config = dict(
    experts_per_token=2,
    balance_loss=0.00212,
    norm_place='pre',
    norm_eps=1e-06,
    parallel_block=False,
    lr_head=0.00553,
    decay_fraction=0.594,
    final_lr_fraction=0.0,
    train_tokens=1430000000,
)
Below are experts of layer 3 (counted from 0) of a mixture-of-experts language model. Rows are named router (the router's row for the expert) and show model dimensions 160-319. Each number is 128 + 32 x the weight over its row's rms, rounded and kept within 0 to 255.
After each expert's rows: "comes before" lists some tokens at least twice as common just after its tokens as in all text. This comes from a sample of Wikipedia text that the model never trained on. Tokens count by the router's weight.

# expert 11
router [146 144 114 144  81 175 161 104  87 138  71 166 154  79 167 137 102 123  91 197 129 109 105 167 150  72 126 126 133 128  86 110  98 146 153 176 116 150  85  95 118 136 161  78 115 156 117 162 103 146 122 129 158 124 149 169 155 148 121 151 146 158 190 137  72 134 107 124 156 111 141 152 132 145 140 178  91 214 115 153 162 150 146 141 109 139 167 109  97 109  66 122  73 106  91 131 164  97 107 172 164  85 148  94 153 149 164 112 135 177 143 137 139 208 102 155 119 134 174 112 123 128 127 100  81  75 121 150 132 152 152 128  80 178 158 124 194 117 132  91 161 176 159 131 143  59  86  86 135 112 172 131 174 171  61 101 126  50 133 131]
comes before: " |", " (", "z", "i", "k", " |\n"

# expert 12
router [ 59 155  60 184 153 122 154 181 185  91 112 151 165 173 106 158 117 142 177  81 160 130 115  98  75 162 134 137 117  92 171 130 140 146 141 121 163 157  71 119 113 119  87 127 132 113  83 160 173 149 132 156  58 110 142  95  76  79  98 113  89 111 115 131  96 131 111  31  97 116  70  90 129 117  89 133 179  74 107  97 152  84  72 117 134 106 115  91  98  97 183 179  98 182 168 186 129 163 128 120 124 108 102 123 130 120  87 141 114  98 135 172 152 125 147 119 144  92 127 159  86 163 129  95  96 151 128 115 105 131 103 158 148 142 102  97 100  76 148 153 107  87 133  80 139 130 101 145 113  84 129 134 150  80 175 137  76 185  92 151]
comes before: " ", " and", " \"", " P", " B", " S"

# expert 1
router [107 106 168  82 140 114  62 143 176 108 116 143 177 133 138  96 135 111 124 158 116  98 138 105 133  96  75 138 156 183 105 130 118 119 152 139 103 110  77 103 162 166 155 189  91 164 144 172 104 156 123 156 133  84 171  72 122 105 111 145 127  68 167 133  90 101 179 100  70  91 171 157  95 159  99 112 192 167 165  93 120  90 118  99 159 139  80 104 154 132 123 142 178 100 117 144  65 128 116 106  96 162 114 144  93  93 101 173 118  92 107 121 197 131 121 117 136  78 111 175  83 113 149 126 120 119 128  79 111 125 169 184 143  63 146 161  99 159 160  90 168 105 157 119 154 142 196  81  63 111 102 170  92 123 108  72  95 209 146 113]
comes before: " the", " a", " his", " an", " to", " their"

# expert 13
router [103  80 174 124 101  95  89  90  99 100 116 150 130 138 155 102 125 140  82 124  91 140  96  96 142 223 208 137 115 124 144 107 128 132 112 122 116 153 158 143 170 176 197 137  80 174 198 168  90 182 121 126  90 113 143  93 180 134 172 147 179  45  97 166 126 141 126 139 107 133 194  67  84 111 156 113 145 111  83 154 106 158  90 115 120 101  98  87 151  90  97  88 143  87  88  83  93 176 119 149  99 110  94  71 159 132 179  76  85 114 128 131 129 113 147  96 114  47 108 115  85 126 166 123 133 129 155 104 106 144 116 152 151 114 143 124  93 177 117 109 104 120  91 136 111 109 201 139 105  94 134 127  91  94 179 123 145 135 164 167]
comes before: "-", "|", " as", " be", "ly", "\""

# expert 4
router [126 128 238 111 146 138  88 162 124  99 140  67 103 104 107  94 120 101 131 164 126 133 137 146 190 164 127  98 117  83 129 129 190 137 130 145 122 146 116 132 173  54 143  97 108 116  99  65  74 141 134  64 152 112 100 185 147  90 139 164  93 136 134 149 167 162 173 177 156 125  93  75 163 100 161 137 142 116 173 115 120 130 133  85  73  96 128 182  74 139 136 122 129 175 123  89 143 108 113  74  99 107 106 125  96 114 171 158 122 139 189 145 104 116  72 144  66 123 127 147 153 113 113 177 149 190 123 143 141 116 122  89  70  82  76 135 147 107 155 169 135 183  75 121 115 102 122 153 167 130 100 123 194 123  66 119  91 128 117 131]
comes before: " |", "–", ",", ".", " |\n", ";"

# expert 5
router [151 119 158  85 169 146  67  77  82  95 143 128 139  97 142 124 145 154 171 175  83 157 126 111 133  70  88 139 119 171 109 123 125 134 123 109 112 113 167 177 157 148 146 147 139 145 156 182 121 114 131 125 195 118 108  67 172 168 122 170 183  64 126 141 110 118 153  97  95 123 182 200  87 137 140 146 167 179 176 170 113  85 141 141 174 109  97 136 104 182 103  99 160  83  99 130  96  80 140 114 122 178 109 130  75 144 137 133  94  73 119  93 173 137  97 133 148  58 118 131 119 119 180 128 128  99 165 123 118 125 127 222 135 112 136 151 156 193  79 100 133 108 157 151 191 161 134 155 124 136 173 160 105 131 103  81 161  98 175 137]
comes before: " of", " in", ",", " to", " by", "."

# expert 15
router [110 121  58 116 164 153  71 178 178 109 126 158 109 155  98 118 168 165 149  40 102  89 159 102 111 166  88  82 109 132 143 111 141 139 142 115 165 139 117 147 190 125  91  88 156 165 114  86 125 147  60  92 102 187  74 120 131  93 122 105  72 155 151 127 143 172  94  85 159 125  41 144 118 144 137 145 102 106 123 104 174 119 150 134 162  95  97 107  74  84 135 169 132 174 111 166 132 133 108 150 124 135 132 142 197 169  88 157 133  95  46 117  91 133 180 139 162 117 118 153 121 150 105  86 163 195 114 159 152 115 124 138  79 123  96 150 137 138 117 129 170 109 117  69 151  80 114 159 176 105 161 129 185  97 110 146 159 110  89  99]
comes before: " ", " |", ":", " |\n", "00", " The"

# expert 9
router [149 139 179 165 123 185 121 125 187 143 171  91 148 145 120 116 165  81 129 122 167 110 152 138 163 144 132 104 110 110 109  99 203 126 107 149 137  98 105 154 114  96 165  99 180  80 135  94 142 132  90  82 132 165 141 174 114 123 140 123  23 177 159 153 176 149 122 196 165 130  85  86 136 112 126 110 121  83 166  69  93 100 143 136 135 133 136 178 101 152 137 137  99 170 100 126  98  81 107 119 133 126 157 121 155 127 130 166 168 136 111 195 107  91 182 159 146 144  52  78 161 108  92 137 125 132 137 119 152 151 172  99  98 121  70 174 102 148  91 178 122 154  80  90 151  92 110 138 143 153  99 121 204 119 103 125  53  99 107 157]
comes before: "20", "19", "1", "2", "0", "18"

# expert 0
router [ 84 147 102 127 171 116 140 111 193 127 128 168 148 164 131 165 155 155 186  68 137 147 148  97  87 159 157  96 132  98 160 105 175 121 120 147 140 125 127 122 102 100  87 102  86 125  73 140 180 153 120 141  68  94 108 140 107 154 133  95  64 225 133 130 126 116 102 107 148 118  90 118 118 101 152 157  72  67  90 141 147 137  97 148 112 101 140 118 113 111  85 161  91 170 207 150 129 136 102 154  91 131 181 138 132 129 140 124 109 138 153 189  79 148 184 130 105 118 161 169 138 135 135 138 154 143 165 159 104 129 161 111 123  86 124  50  51  89 129 178 126  62 146 121 116  83 122  73 138  71 158 112  83  79 160 117 133 161  82 159]
comes before: " ", "|", " —", "born", " •", " W"